Below are experts of layer 9 (counted from 0) of a mixture-of-experts language model. Rows are named router (the router's row for the expert), up (a neuron's input weights, with its number), down (a neuron's output weights, with its number) and show model dimensions 32-63. Each number is 128 + 24 x the weight over its row's rms, rounded and kept within 0 to 255. Numbers have three digits each.
Before each expert's rows: a language model's description of what the expert responds to. This comes from a sample of Wikipedia text that the model never trained on.

# expert 24
Infobox keys and subjects. First pieces of infobox field names after a dash, such as Kn-own, In-strument, Services, plus sentence-start He or It and past verbs like was, had.
router:081113136232124127124144114130141184143128130140156132166107174137145135139073134075096106136146
up0:069109117146126107109125171131124148121166141161110111082142127119085125166101141111109148109144
down0:111127125102091140119143141148136106123130101126130115136096126093141137118083081129103154100089
up1:129109145108072140144142101100156147127137115168134112116161133097161114163130144108124128043140
down1:140126094139102108149117142170070113114157112133134162129118081172100103133111124071078157114180
up2:122068126136149151112153133158109156124036122177172116096114159160133127171134107077078102121131
down2:112193093113128090149144154121128124117148162140139145151137142134130117113129130106175132110164
up3:124088101137130133133094125103089087105156169120135106134156174132134115197142106124150126129155
down3:167117122108180090144121103139134125139117109102139128138152137116092152102132076113128161120174
up4:145070152108132128182146135152169149143119147081114094114174108150132118141136181160161149145146
down4:133142117145132121122118127155131141161106123119086134115112101106166127138137149150126108153110
up5:150109124149120093152091091158115110091134165115162107114131123101119121164141102152120101083110
down5:113111139120128133118117104133157118094128141156096113133109155133110178135202112145104156101125
up6:126149112125124116163197151134124168152147179117117113130131114123116117065146152105112133103143
down6:134144189112132180138150115125170137139123126114113116148119099150147093138118128090072163128131
up7:103174161124110153120137089157127108118092144120137171162125148126121073138131129114119078117117
down7:108159181079147158085128191112146139098153110138089072127111094108109079102158132163115116117155
up8:138141108112129127154111115112131161144123114105180141151126122121166110151110186131111151161128
down8:102101083135123120114166104120120123117119086170117113138102116103162126138148109125194103108118
up9:100167124128135115142148115140131127094157142122108128147113084090143125196143148121121176126096
down9:097160118152165134082142116160136108114108133120096099129129116125138124115155116085170104124115
up10:142148142175119110188130134155165154141165115095117131123126132102138090159162116098114139187112
down10:145099115116124148114097137114112145074116137095114111152132136121144141128127104144174166155151
up11:174137115140107156146102101157141086129137169150099173147155105150156107132143106100153105143139
down11:132122144099158122155161138144112117150103141160107125140115148155104111117146129121154120147126
up12:138134149142145107175133103151110125166148111087095115156163118119161129097103149109093148186138
down12:156105130112144118127123127105162091133104109163170118122109114101086121122151126128111088118100
up13:109149131111115135117105095138162159077123115115095105147175154112104118148148148168156104093169
down13:106106126116131095103100070124164164128134127151112089136108181117159107127129107126123143190146
up14:148123108116156169116124143132131160134096140135139162118128103155134093129102158090116142145177
down14:120124110141146172148139162122136151186095144138157126115107116147156145109162163101105152160132
up15:144160124148115128106117111135124123101108146151130145133180132106154134134129157082103107158107
down15:157112136155104118164102124139157132136156137108122149160101141142122067116131132102118147128133
up16:144126107113169089130137151128179147106091143107139155149131145134162124116138110112132089121149
down16:142160135143132123062089123106140141119118116119165102138109182148127115160145124149115105121119
up17:170120140124105128146169138152133094151088147111112161093165155148163097147135127111078142101112
down17:175093074115141112111163142119104106141124165119139141108132143130132096152113119116125126130119
up18:151126110148079122112111167173122114146141115116116103091124102122119158112131085102109106150138
down18:119100118130117124117168139151166121145133120161145147147153131137139095153137151134095116148168
up19:116148116089123128061111109178114122101131103159151116174105114164121175121152133122145129143115
down19:134108143143110116109117125143098136098100138097125172091091200131132118126142169174126122116142
up20:129122125107153098188152161099111113104125182133124107144105142151145148161100138083148118134119
down20:107103151124122142103120085156136155119146121143117133126125098117109166118114137188135131123118
up21:128104187135090118109129131152128185117108113156121156136170138095145128081119151141122113156132
down21:108119123132154089132123096124160133132110131099107159152120117146127133146120134145163128120105
up22:119131104128112114076145110129116107129134121140132155160153088142099137153159096125164098114130
down22:146154096132062104090110085134167118126132075106116130121099123141093145142133097130121152157142
up23:090094092127157167127117145124119189159079094141122107156123115127122149126138112124071168137118
down23:099167132103127163126109181100115118098134186155131084135115132135129152163143159095112121152104
up24:175076139119177087130095109144095101163126153130142096135143110093110131117140121124132120137089
down24:138103109109101139138135138126136133159112149095127137114152108167109123162147157158099110142126
up25:136127110131106096095089152101082133111154133129101137131143153110115113157139148130169157111162
down25:161112148135164128134144159151099102155156118136160159108095156154146092136127102138098154113132
up26:160120138114152145127112130154121133110169099169132108125087114156114154167140078085132112134116
down26:138080137130087133117124170161098099113084164128134122179144152090099126105112119140160123116131
up27:148139151159133123113123140136120102156116142113130109129148135118110130182133102077135128136120
down27:132104121133126141123126174157072134121113109102130159079137103123117095079126107120118136135122
up28:128139095132146102091155158134155125131158116121102111127110095127115142165119168118137118140109
down28:164133114165119119137114138111181121140143106161134105135116120119157138164119144116120114090143
up29:133154154149183122136141135145185114113132158132140108113147129148115111141134143118105138111150
down29:101128145097132145110099120149118176127138132139134103155138100142155094151154156106078120149154
up30:168113107152093084145135112167148178159103118110142121136168138140140140134118117164064144109155
down30:097092123097058117123166108141136127149082132163112158176124124078137114119098111116161119102125
up31:152135130098112119138132111141124104150102169099116131131135121139122141133148155134130118101147
down31:129126148168149119088101123115105124138076169163099132072160116150144141136126137112119161147151
up32:120127146111138111122142121096129148124150126143125151179119148106101115125158166134084129166153
down32:111111165120136153121151139126148141133125129113120149086129141112133158134071096132150067148123
up33:145137155155131111134122100130140125118106126168096133129128113127115107133124129088130078150155
down33:164137141157167105135156126107083145135156135095119134122141185105097119114122151133103116107137
up34:160152136089126153123136138106133097110088129099188135101103112157165130125176122123084109133157
down34:125151144093128107164110122099162091106124141095107133104143090135134166109125161110153122077109
up35:107131130133131136141145114108133092139127108111118153152143140158146111109145156108090119143150
down35:142154091150131153113169092102114147146166163106113131146138124082104146107098123153150166145139
up36:154134155098141114152139115126140117155071086111119165156098150091145144093132121135119157141112
down36:109094135090115160115111149106158111070117103097130149144129125123142106139165103101124116146111
up37:190073116137095143151084169135109123127115157082107148124134146087110135140134100127083141111106
down37:180100125115100089119124119155105121160141134125100129102103147125119104092094083132091131110111
up38:123112141133156161112132138146112127115141088095072150153162123127177117119099170113098111124112
down38:100125153127148127176135142114117142110119156139117157128091164144090116112149088095156071140152
up39:112130112148104118158157175131124146137110158148110120142162150120171114128132102124165133098095
down39:161124136159131173091163087076110149114133141102077102117129089127127098148134111104125139135126
up40:124106144166133139123098124147164147156117121080101133093107115144083116130155107136097105133139
down40:122123130120138123151135139112135098128138189059146138125105151150152154158109134072142094138127
up41:165130122099120174101113142111123113117096115158134116114148123164095145141167148168108124107171
down41:105182091131136103128112126144099117128136157106135110083173115144133144136115131139141140143132
up42:187150112146146068118118144110129141134154123142106154120134096088113139107169084127114142172120
down42:107104187123134139129140134120101126133102165091119172082133151162100113118117147108124085160100
up43:149113143143131076101129108114166116139134101153129148139112124159130140105142140144126133170166
down43:124100130114130152110130120107119137129172114140123129146185122104124116139174105147155108112144
up44:133138117158102128110126106128118173118173134101127164098101102105142126118169141095084151138141
down44:157123116153060122127119152102090110155095141143131125162117098143144132137109081160132107134117
up45:114152111149118085137095145143150105106130116116122141112143123119164131140094129135163153098096
down45:118122160130157141128089140150095106131052134149113097108154120133137129085117099120111158141134
up46:147141140142174145107096092125101125117102126145110112133092137091133143180110148062138131127141
down46:107129118133145150113127125084114133164129163105118115137175132141118114165120119114125159110131
up47:104090126104187099126117113125163116118091131082152165143094127100096173126133117182122169129153
down47:111125129177107058124081133125121133154070105090158071134111154126127141117127138110127134124133
up48:124147160092107124134118120108122131148086120145104115174176093165152122121103090122112127140133
down48:123158109158140153135114109151177151107147129130134091157132176110141094134164158087141129136171
up49:101141114120100118107114136134157179133123143128122112132109125138162116162102101134122101130127
down49:162113111138162126103109087150093125116127119107125103167116146121125115113151144138103132158139
up50:151117084137122117145117078150177131122127106095125106135145131126111094128089120110152118103079
down50:134135157125153075116144090151127165159147125174125112093138133118076122126140120143145096066165
up51:122109135144113115109137128187146138127109105109149121132098100109097162139128132168131137152139
down51:099108179155149152117131184160137145127129123156100121148144109083132138114151102113108092090144
up52:165142114133188095149138100147117131124138194154094155113152147115179165096138103119123124117145
down52:129145107125105142150184120137133128185127160148152137144134091129139144151096147111131095124109
up53:162151138131161159103140094136157140117137098141084128156134119113130108154168137118110117157114
down53:107099095111114085118131124122165167127160131124098141146124101150152153157098114101110113160123
up54:134138136133146089074139131160133120129142088086123158129067143151172128135152150138111111123140
down54:104153102128099142167115149099151107120080127153117156128129130128159120190157130133133160116142
up55:111123124157157129110115102127132133177120138141089148120154143110125146142117155130119139088132
down55:150150151163170103118068110111134154143112103119170117134140116118116146140109119141164140157156
up56:145135126143159141165100147128123147141125121094162142153111151150106139122112154128121112104132
down56:141143076115105158108114122129136147149094155122144137116150101111109128123109141125174123101153
up57:122125151171119111193123161109128160124153146120137122130135153127055116168136118156156118115151
down57:108118096141134108112125117132141099062142133107139127129153120113132148083166143154134129144167
up58:174163160108128068105109161128127146131078131168127127130119106151146153133166148148086130116157
down58:167120146133094124101094109114104132100093149118143117130157143115163119139091104134103126128129
up59:109109106131120136151184133082125139142152137171135126129131177134134195119148153127150110140160
down59:172108156124147153111150117122131107156109137111158122152113111103142162112106150125137149118112
up60:097145136120133143051133189154106129119146120117142120126130144104101137133111142155113128141130
down60:139160138131151136104095192100102123101133095135133128111107075111121144096085146157114129151119

# expert 58
Numbers, ordinals, addresses. Number pieces in addresses, dates and tables, such as 121 East, 10:00, plus ordinals and superlatives like first, last, largest, and sq.
router:125071134116113151151128157128101113137149172094090109103177184117074112148122157145129131137146
up0:132113142139109083091108186157110153125124124115123143099139162124102110129165105128115141121134
down0:093142158106077150116156167142138105148123114099151141115116106168116103107094108138130151143144
up1:124105114095107183106115104111138111127115148123149128106118142147126121108147118094062110118132
down1:174111074108134133134115135193129111125166146110113166132109097163143126118121154101142159145134
up2:143100129149139137116159113101108172094056134154069140127131167132104159155127108113084153180113
down2:136134144134113136131119133078152151166127104126114154146135147098162162087141152081144149133171
up3:127118096118104164119131112119090125093122126133109103157149130168156122154108060082148122118130
down3:106133109120118086077102127134116134105153136134136181149161145132090152122100109125134131150131
up4:150103151112135105131162111140146113113127171116120092114113138118101129117128167165129128155134
down4:170126153164124107137132129115132117139124123100107101129091143121150130100091142139156116131141
up5:151092119151144084191094137139116118130174133122161121120130146059089094127126142095085090117133
down5:130098153108184128126124107105141112088135117156128082117126136141127133112188124126139130120107
up6:149090102135122120170152192137126168164171163089153123135131108168097136132143188092148087128133
down6:096128156099127145142139106107178164133101100160130168170110107163138111099061106109129126113155
up7:137174141088136142071178107106179126115109154113114145149152143125128105108134132109137120120127
down7:185116170081124124127139107140146149105135142111147136088132127129133115129132113121148124109115
up8:140100112130131123110121106155138130114111119156135152145108100121103155157118122121072150153127
down8:116118057148129180113138094125113130137138144141102126132124143110176137129159090129163127111129
up9:128128113181132079125137135158159143098139123141136124128099087108151119156143160143133144135108
down9:101164153121147136119130149157142171099119114128118114165079108145151110101150101095143113160116
up10:120147113102107103145123114157146117149139118091092151121120128114150118166139139075150139167129
down10:116134129142108144116136133100158116099126147114149114126141124155089081143117095145154177089181
up11:140141137162175156131142138142091091177142161148108139133206089095145079155166104114158119121114
down11:171091109104196102104093155119104107121076144115131120138147124144088138122111134094087099099157
up12:131126130126122146144115141116162097128159139074083140132135144122101125136116123101133117147133
down12:143144104092141130092158122089137141121127118145147125151138100105145160105075124130150106139118
up13:147149138108118119167076114144141125078088112130117162145108138156123134140159154156127141078129
down13:099123162134106109113118109113123167151146169146151116150134201148112094101110145161163156151137
up14:150132139095166135139135132179108142125129150131131116150115124118137108148101200061114146158151
down14:161109129152108142151148123138126134138116143138126142124109158133113149149147115125142085115096
up15:159095108115141119140124128182143182139128172116122162139152169110127115187108193125107146155142
down15:132119121111126203146147146113127147127126157105159134173147134125171093143093092107116134153126
up16:185113114118152159106152160126130131120107123148096174154107117113201150187131143087138129122118
down16:129136176151161131086086102099134111129146146098165119126151155119154149165162139114155124091104
up17:151113112152136118140174158137115102121104073121150126117125176118151144090075116134079116148083
down17:132120119127122110160150116147092130125107132136129138151159131100113080146149065114106153069120
up18:129102111117096123151146154166109117138115091108105133102126117119128128119136100159094118163166
down18:159084147113093144107134155111129159110108112140137127144153104147101100097136139106116107115134
up19:159165081102134141081129132170166129099120085142165124161139122122147192115159124122150149161131
down19:114098143144113135140095139158104189113133141109116157145088165117124122126130135146125112120177
up20:144138125125098104169166124135096139094166149153106117136104127126149114154075168093180130149142
down20:153087137152139143073107102113090114117150116132098124155119109169098121164098099158130142170135
up21:116113145141127113092146142146141146134094148133161132176163111080173164105124108124149108101151
down21:092146097158166101135143140114101188137102135121088160105136189177161102106108134146114093140123
up22:102140078130121158078152107099098113108141142124135110131140155116157122116161115118129148129098
down22:099177115083093074141145105141151085120113128122133085151101140135129124131138105117116116136152
up23:132092119146100106085136122121120146150081138132136140159114151160127135123080146127083115149136
down23:165125119135155172084122087128110134127137149143135136127132095109174163134161148120140113163111
up24:155129123151157121168126108135102100154107138140146116129158142143146111123145117140136124140063
down24:092106096143132158130090182114123144134147115130131151130116115146110151148083112139058096177153
up25:107127123120168112138090129139162082133151131114088092132087179113115139157165131116133165106147
down25:129130144117138102145115162144124117126110093115133139117104121160125071138132110155176106157091
up26:109158184134163168135151090169141131095122096126140124134069106135095128162143105132127079096126
down26:117135106126080116133097114153116082128117126133117152146149152144149131070122117167132136158131
up27:115152124151122111119153152131155127161114175120085114125096127074097094186143141121093143127113
down27:116115080116091131135160112124150168127131100122150142124142082135133114094090156125120122122127
up28:116136095106162119090138139150135115157137130170115126158132131112133151144170180165148098126140
down28:115130122140142118153113141103180092129133090157121082095081160137155118134143120142101143087157
up29:105137177116098107108124163179135106118164167143131127130111166144148100136122151135133111112145
down29:156116109117133117095139120136097141120107142161142092146127118127161118165154146104126122167108
up30:150129113129121086136139128127162148165150151114170139173145123159147153139128099135105150097146
down30:092089098119136134119137116119112146143115138115125162153103145083145135117128110128142111129101
up31:139173120104110123160136176129147098153111158132106126171139102080124117163122149159133145080172
down31:136146154116156145133134092109152113159152159115161154140140096128125124128125110091109124122153
up32:122153156093119084117150146087149131114151126143131119160140147085114129152099160175100151161124
down32:148122131133088146141155163090122139111153130090125146140094159143143125136151114134149065145144
up33:163102133148127087123133090121157137138104128193091132142135106132122128139093101148143128163138
down33:106163125127124129133138134130132104155115181106112090156128138131117113105104152121158138111137
up34:112105128118129186127158176112114103115096088125162113107120107135163094148152120113124155138146
down34:162100127128126117089117143191163144115175144142129080146122117171108161091113163098121144141150
up35:084200110130134171150108127146169133111143132118138167138125145170144155138152124143109119143141
down35:139107122141118160095160105144151137152130098091114153126144103101097127106084129127159194161117
up36:130122150095139116121098127134144140156091122138147145121127133105125127092120142156092153134138
down36:128106129147169092136113097111145127100134150148121135167134097097175150142159136133102128104136
up37:204134117144102137166110144164111091105053128078144155141143133089141114168096162139137138129133
down37:120114154116159116132132169155160127130154121194122155133103124129101107106116100146118143136158
up38:129100156144147137113109132177117131112098152108079142136187131139158113139131100102112115145154
down38:130130152100142138170132109085144107096119157137110123083115147158120141113142106170119082098162
up39:110145127111101107126142138153125116122099141124129129117156139149159122163147148160128122136120
down39:130129138144143180088167104095094142134134126082112137147150126096137141129129151100145123175149
up40:155098132099131172115127103113131130134121138080085122093109122156174186096123121124123136141139
down40:109144140139143117124134174094130152150118144110175125109098133139123135123128157061103126134146
up41:198141108108121113124115153125107112114117155162092142128131153151120113140103114157113145142163
down41:163131087137117093129113065122130099133150146115144125095141136116151145166103166154154164135089
up42:122135112114155063139061145153128140131115104116120116112119106089123135084126148157149116142137
down42:102106136155140141145164122134120169125085118129137121108131162161109120099145159141099129125110
up43:139126117128142102141132149112107121112104133147093137111127154148181149093123128151150156149167
down43:110122134142077115134137146107127100172125119155122150116153107090129139137150127175151128114126
up44:164154140152122142129144120118119109142112158072094144090141120068132145114160110125105183118163
down44:098173131173120140111197144136108148116090086129179160146142157124130135144116145150128122119144
up45:126130107140140103124124159112115136157099127115123119144155105130185124150097161104133126111128
down45:172118130135133123113093171101120108154094132144084120118112151138140095120131135159093161114174
up46:136170147125159119115137082134085155122075155152148125146115133100107144117090136120133109091149
down46:074142099133107163143124117089120093187124103130106136161129178116113114168139109167138122131152
up47:085109163141164110122120115145121107098131132098172123094122138193111134161145141156174119099152
down47:150147141136115085129076126175142143164110122105134106114163109150117165062163066109119121154128
up48:111140156125119106124150158146136114124118121117105116164111143162175140138122139112123098129116
down48:118125126119154112094105111122155164076130147122120136157122169086129148088122170097137104135100
up49:124147104123103137130137145132146157140131140108089125134129178160165136123138132132108142103122
down49:150125116104140106148156078140106121117119167082103068122157126130091092090127159125139156149111
up50:194116097174108156114079154165113126164136084140119103107130129111119127123104149143157092093117
down50:169114145125105118141172155121119122150165112158150137144112155106084149132148174132132119122163
up51:106113115122126101111153122184114104134150087144137099086117130124149112144137140136115146140131
down51:114119167165133099138133127135122143122145125112088111139165157134122170112157079140116115150136
up52:110112103101189087149132096140153083092125120173071148118108113146170155135168130115115118117124
down52:101110096151077151173182141092126119125131143173138128162117099141161163117140136116110131151121
up53:143103127153125122137120094107157116098154110141068129127143116100123121154147085134108106115136
down53:175129092081101055116129129093089183190176102152092151125102103106129140135154121138108122146131
up54:142096118113110154067155154172107129136174124117119142165146140132156102110127144151079127136140
down54:134130147162085146113129099139091098147119157137115147134094114145129168122140126128131135154116
up55:095141126141188153171099149129110160164139130120102135123125094144124167105127178129131151124179
down55:167172136173143119149117085134134162175136127127103177132134143123124121134144107155157133151155
up56:143139137148142128182112154148104089114123144128152103136127177124128148140090123126141103114122
down56:137130135149121086130089128130115130144112101160162163114178127151105161172136148130153175145159
up57:183091154131108130170141144092115127158113167131108109137146116104101110169132127128119097119108
down57:122125143165075108109106124134119103101135102075159161149130143117164145113152114167130112131096
up58:145149117142096143104107148162128164087101120174144106134157145127116100099149115182096133109160
down58:112150157127147107091103107116090139134067130145152109115118171123112095104089170146120126100154
up59:139162132117153124135134148106126144129140143170131132097158146138107154186176189160163098128129
down59:155161161119095096128133121141127130172080093132117149108163109128110132080126136134146166115111
up60:099113135113107110141125138140106142079099130141139159121146169113092147125121117091162162187124
down60:117157128147129134084135148098131126108124055140122115107143136134169088068100139172126115120147

# expert 30
Mid-word consonant clusters. Consonant pieces inside names and words, often Spanish or other foreign ones, such as Mont-g-omery, Or-tig-as, Azer-b-aijan, In-sec-ta, colon, settl.
router:146126125106131121112093112139116120175105099159143148128116069103161126133127152085121102106117
up0:144109148107128102125118156148123106080143149143105118125134153126116111143144107085140148132170
down0:101109143094123116136151119189132083124120143097131094123138101126137132088099099178112103175085
up1:121126129110136148129122091129125125108128101155151150125109100119116145142129164123125193061111
down1:148104153145139122099125131141126103120162092110138116102120109130102148131106143094114130147103
up2:126113126134183138132156143122146147131083141156119114074145161148102157155093116095056100126104
down2:141152082127163138095114156138105157135175132115157138129133116118141137110094123110169125136130
up3:122124112123116142120123126158117120109115124143101099127153129174134150133134118113115103126090
down3:143171109111115096135128115155130100139130152111119147128120132106107120123112104130124163116108
up4:123126134115129120175081146153135162093131127166104105094134087139143125130086152168118116128127
down4:134116124112163080106127104132117134093153156113090110139089156117130141142134144160147115156117
up5:145110094144134136149126145173136138135114143137161143125140125096154126196125125165127149119153
down5:120122140112101140148142118123169135132106127152112132157095128115097095148185126154125172110122
up6:132130119114100124163162140148125147162161162087114131146090104141151124118152177128111085112090
down6:152134138066123131148129164076139171137110129129111129132127108134136121123106106122102173129137
up7:147172147132114082137120105145151157095147123136166122157120144122149137091112132107115101119116
down7:126141146092146094159118133100139155097160119120151112139142126123113123103153156110124101128063
up8:150183089119115126132122122123134110192096103101135167158138151159135132113147125113066151140107
down8:098138098140123152088127137150118105143108119151159110106127103109154157142107107129161117135131
up9:101146095103142143143156120148115098146162158170153146157122070126148146149149166113109155126071
down9:093108110093155101133159142125117165113092181108099114137099098147166172129194126097143120138130
up10:126169144134120137115134134189119072165135144111083118112101108099163121138156131069100117169120
down10:134129087152107125091137125115141107118125099153165129149144129101123131121103123170146136137142
up11:129141156185141162118104083156126102153134184174117135136152095102139084137140121124162117131091
down11:147133127095131096101123135137083151079120135121114113141121109147106114132111129117128137152139
up12:148128147122118136131123147122129085126104112145114096115150157127118165137086120102169157107083
down12:142091118114142176104123159100142115139079110160155130113131127132134121114124142113147075128122
up13:150117131095126136107100093124146133111109101137096132144117168127132138149111127107136143076123
down13:126093138095167131076130100129160119155117136110112091132155212150163116170125124085111121137149
up14:127105129141175130108126124135117129150158149132103132191125133148138108131123143086113166139152
down14:157066152194146108154137149144134111162105151148147146126116139112127151088138161123119124146113
up15:152145155124121110102144143171123121122096138119121159120172087078124115147089169127085083124126
down15:155109121135095134177113113121109160133110130092124139116117118133151079109113149112125133116106
up16:151120141105166112114180137137142155128150133123116168149125151145158127165114161129132143136147
down16:144153145123159143120138120127136132155101090104152108141142127104160138133161157164158125080163
up17:151110141146156123153166114128096103157112063128119161139113168170161085104105171148083135114134
down17:124147118153122097140142122153080105134111164187102122168136124133133073103156136106128142130120
up18:181161133115086117149104157109117129124127116084101154101102152121159176117169083115094112153125
down18:126147101101078159086122137134164171132142100137106120131174097146116134135156120122114130114125
up19:159124171093116175083120117130190128111073104121139112145115162183128185161137120142122124134131
down19:132122140161122126183140147129115133145108116141118174118152152085160129102140120121079137131161
up20:139093113112119111153139129146129122131142153130125145163091120137146159144106135101154150182152
down20:143165108131126145112146140115111119139108108146167106160115088134135122174176105113134139115136
up21:135111140129159124117111121108136140169118131148165116128149119094140144089134115141121122121155
down21:103096105140160088121114116121155141091130143127134190134140118156144147117124145150111157101149
up22:134095081089145114119171117135133115166110091111128167143129121152103164142149085076140133116124
down22:086123119083133091130137069128129121112129116116089117159143105089146167111153104125134124171133
up23:149125110140193143122122129121149155140127144143134128136119108144107135123112120119119097158099
down23:122131117123111170112121135115060165149118205120123087144149094120127120152159115148144141145132
up24:149125122121132156191145097139129120171070140191100079137173122110130130128106117120109125082059
down24:140124109155122097134145131138125117167157151090127127084110083153090120113149140125129109139111
up25:182111138115148112171116131144159118086115124125094128118127155140084163163122104114118144109145
down25:136136142095155112169153135154185140143102119119127104058142123169125119126132085141114119135100
up26:140133106114154135124122116139129113093144138120135122136100118145115174169199089098139094110149
down26:126134122133089157123159143162117104095137160114150127168136143135155137136111144128158135158146
up27:116144144154098131114132124156122122122087170154097128137114135123092133139095160126111138112114
down27:129135124137129128120149124135113163107095126126128150115169087125080112079086081109167121123117
up28:130140128127170120111123134150169108122157158139087084135165110109154136129151161117162126122126
down28:125167123137152101149118117083173149103106113149146111142141125142118133153108123104136132119141
up29:133152124181132124130175141120153132133123169111109127107106138143098129144119147133154126138121
down29:114159096091148150098111148133149102129100140147139129152136105142167106152120151123135117148165
up30:199114137123068123133113111131130168184134136147121098145159139134155160129138110148152137099135
down30:104101144101073124133098125160137127178135151116118180122155151096127124111113106157140125105056
up31:154116120122143142145117122152164106138129165086153143150105093139118121145154168144153141128145
down31:185098138155168144141135116126191097160093128155133136096119133152125123130131116093171129117143
up32:098088132099119111121144115106147140124150130143118152188106130110099133103157112125103102174131
down32:109069160131124144156107163128165163059124164164101132132120137129145150112116122116171078099116
up33:148150132162111127160084094125128139168074151146133124133156102165138112110103124103164128139119
down33:105115131130128087192131086123150150136125154135125127136169160066132139116092131145143128110098
up34:084148128122151161121160165115122117130141112166139100095135107113155114122126114094088108172159
down34:118130135115122086137151164150123161148112173174128106134121104168079172083148154111153137098137
up35:090187106123127128115156132113161123141114094084086162108094167154134126121153148101138105106143
down35:137128139130090157126137098119141118137135154105130127113147138080105143112095167133191169138214
up36:125117188121147140136144144113125122146095089118090116138110167064176120159135178111082128121149
down36:130095140150130148121138111114116106127137131093157113097131124116120153135178126127104101102131
up37:148110133135106126151140163119156149130097141084131169119129104127118136159134143134101138134097
down37:153076118116159097130086128155098109139134115120109152130137098137113122118101133152145138132150
up38:138127142122098126128128102144079131129142121129126122188139137166182093135146165100113124115139
down38:096112120121136156153152164136158129093141158144119164105100112121079119127142154134166148093142
up39:140161148116105115137136149125126162127127138144117137151130140135146155138149133119150125161147
down39:107162153105112182112159092085119141104161120091111129120102130117117179151134146056125130159130
up40:158104137168090145078132159135155142130096125099130160092161128116141102104171137143151124106146
down40:137169118143082097094100107122117122145119170090145133162122128131147127115124126116130116132166
up41:164116119119101150136112111142109087092167098139126108107142158154121133152158120114116125144121
down41:123159124160109119115102108132135120128141134082179118124117141154126101114105074098135139145125
up42:134121129142178062109109164158119130147136134141092139137143106091134104061178084127145106117116
down42:120123101123126131132116157091111173067116177133130108121130176143125109147131139117119133166115
up43:162115115106124128099115126099126123121132138142110163158121178147149146167123154131146135184166
down43:069105138106116123129142129123103168119140141116081182082185149149139105087140133119169092100089
up44:150153137116132126090116102101121150130118111103113180081139165123128123122123128077118139121185
down44:097143161139065098142176104112099126135125092142176115137159125116110159140085096166147132150122
up45:138138120131156101115121111111142118146149116122105156170108123158170133127112153147181143123149
down45:122130157139157152119096111124137140105115172126167142140124148173104128085147109122125163134154
up46:136145164070145119079134130143110125145093119139134110091093156134107128119135151117101123128122
down46:088112112091126131114112148101125128176152135107109126158133145107139102174163128145140109129167
up47:086105142130152128117151104147143108130117099129157142126137136131104132147091080148113074074118
down47:137126138180130134138068105131124140158103120139151081130131144196118145105122101095102124147131
up48:129162160108118108110105148126136093128085141097097135152135148187129131119122155150094089132113
down48:089143130182145149110154118145159141095132119114112151164125139091177118169123136108183101197122
up49:071130087140107105163061127139135181133117124126139158130159163099132162179117141135110164119109
down49:116114129122175103115142080165124087145137161113107117117140135123127087083154109099134136131112
up50:159133050167146120133124106172153137150120157134126108109075112117107130091122148137164129128152
down50:138136145088114087148123125110121109135134128167159102109167128120101124108131132105104115138107
up51:146123122136126126114168130198164118094132132141181118117117144146134147091129104141155143134138
down51:075125164133128114107125126149153132123138110162088107169150138121085138105146112135143112138122
up52:122100083130148076140122091135120111105109141183090104134156124107127132085173109097096122131145
down52:106118110082140150141110178102105113148100116107118124142133105143129148085116098127112157157106
up53:148137126109129151114112111110177100122150108087064113152115101127160131120125104117109099112155
down53:088099091096129139068091131093122140129161155133078179121133082116157118123154151137149148132097
up54:150119127135138113096114130159148101135164181113094146122112153137125114143130140102112129127123
down54:113106141107102138152095083125112137159126180102123131134091166125128119106144114113122159148143
up55:091128099106154108113140154129118136168111179156145137164100105100176124139150145164086125099140
down55:114183104146141157112091140128153101114070127123092139121118120087128139127131110172163120140192
up56:124136144133160145136079164135189135141151139106145140122105125113123156141098184130082093105123
down56:160123138154142136147099151165167129142078107162170153110152093163114138124107133140120142120109
up57:131122141149119105198129138150144153128164147118155132123131128131093136194123125140094119119139
down57:092126080120146130104134100113176143117157154109100149128128130128181136090147113139094170119143
up58:117151123136095115133091174128172141123099165152113132176115114136148118128167110146104121131168
down58:140173143107126112124116140146094117131119131143136120136112129115149108128112145155109105122149
up59:114118108127115095115127113104105108115113143156127149125128147147125170142133186148130117145127
down59:184142120113110138133123137128122127148079116136144136128120167111167098118138119129144164113111
up60:117140123137133147109108108112130129118131118121164127145133165165143108150126125141134171146111
down60:122136127108136115130114156104144134120121054123142120109133140128155129120075138117165139145128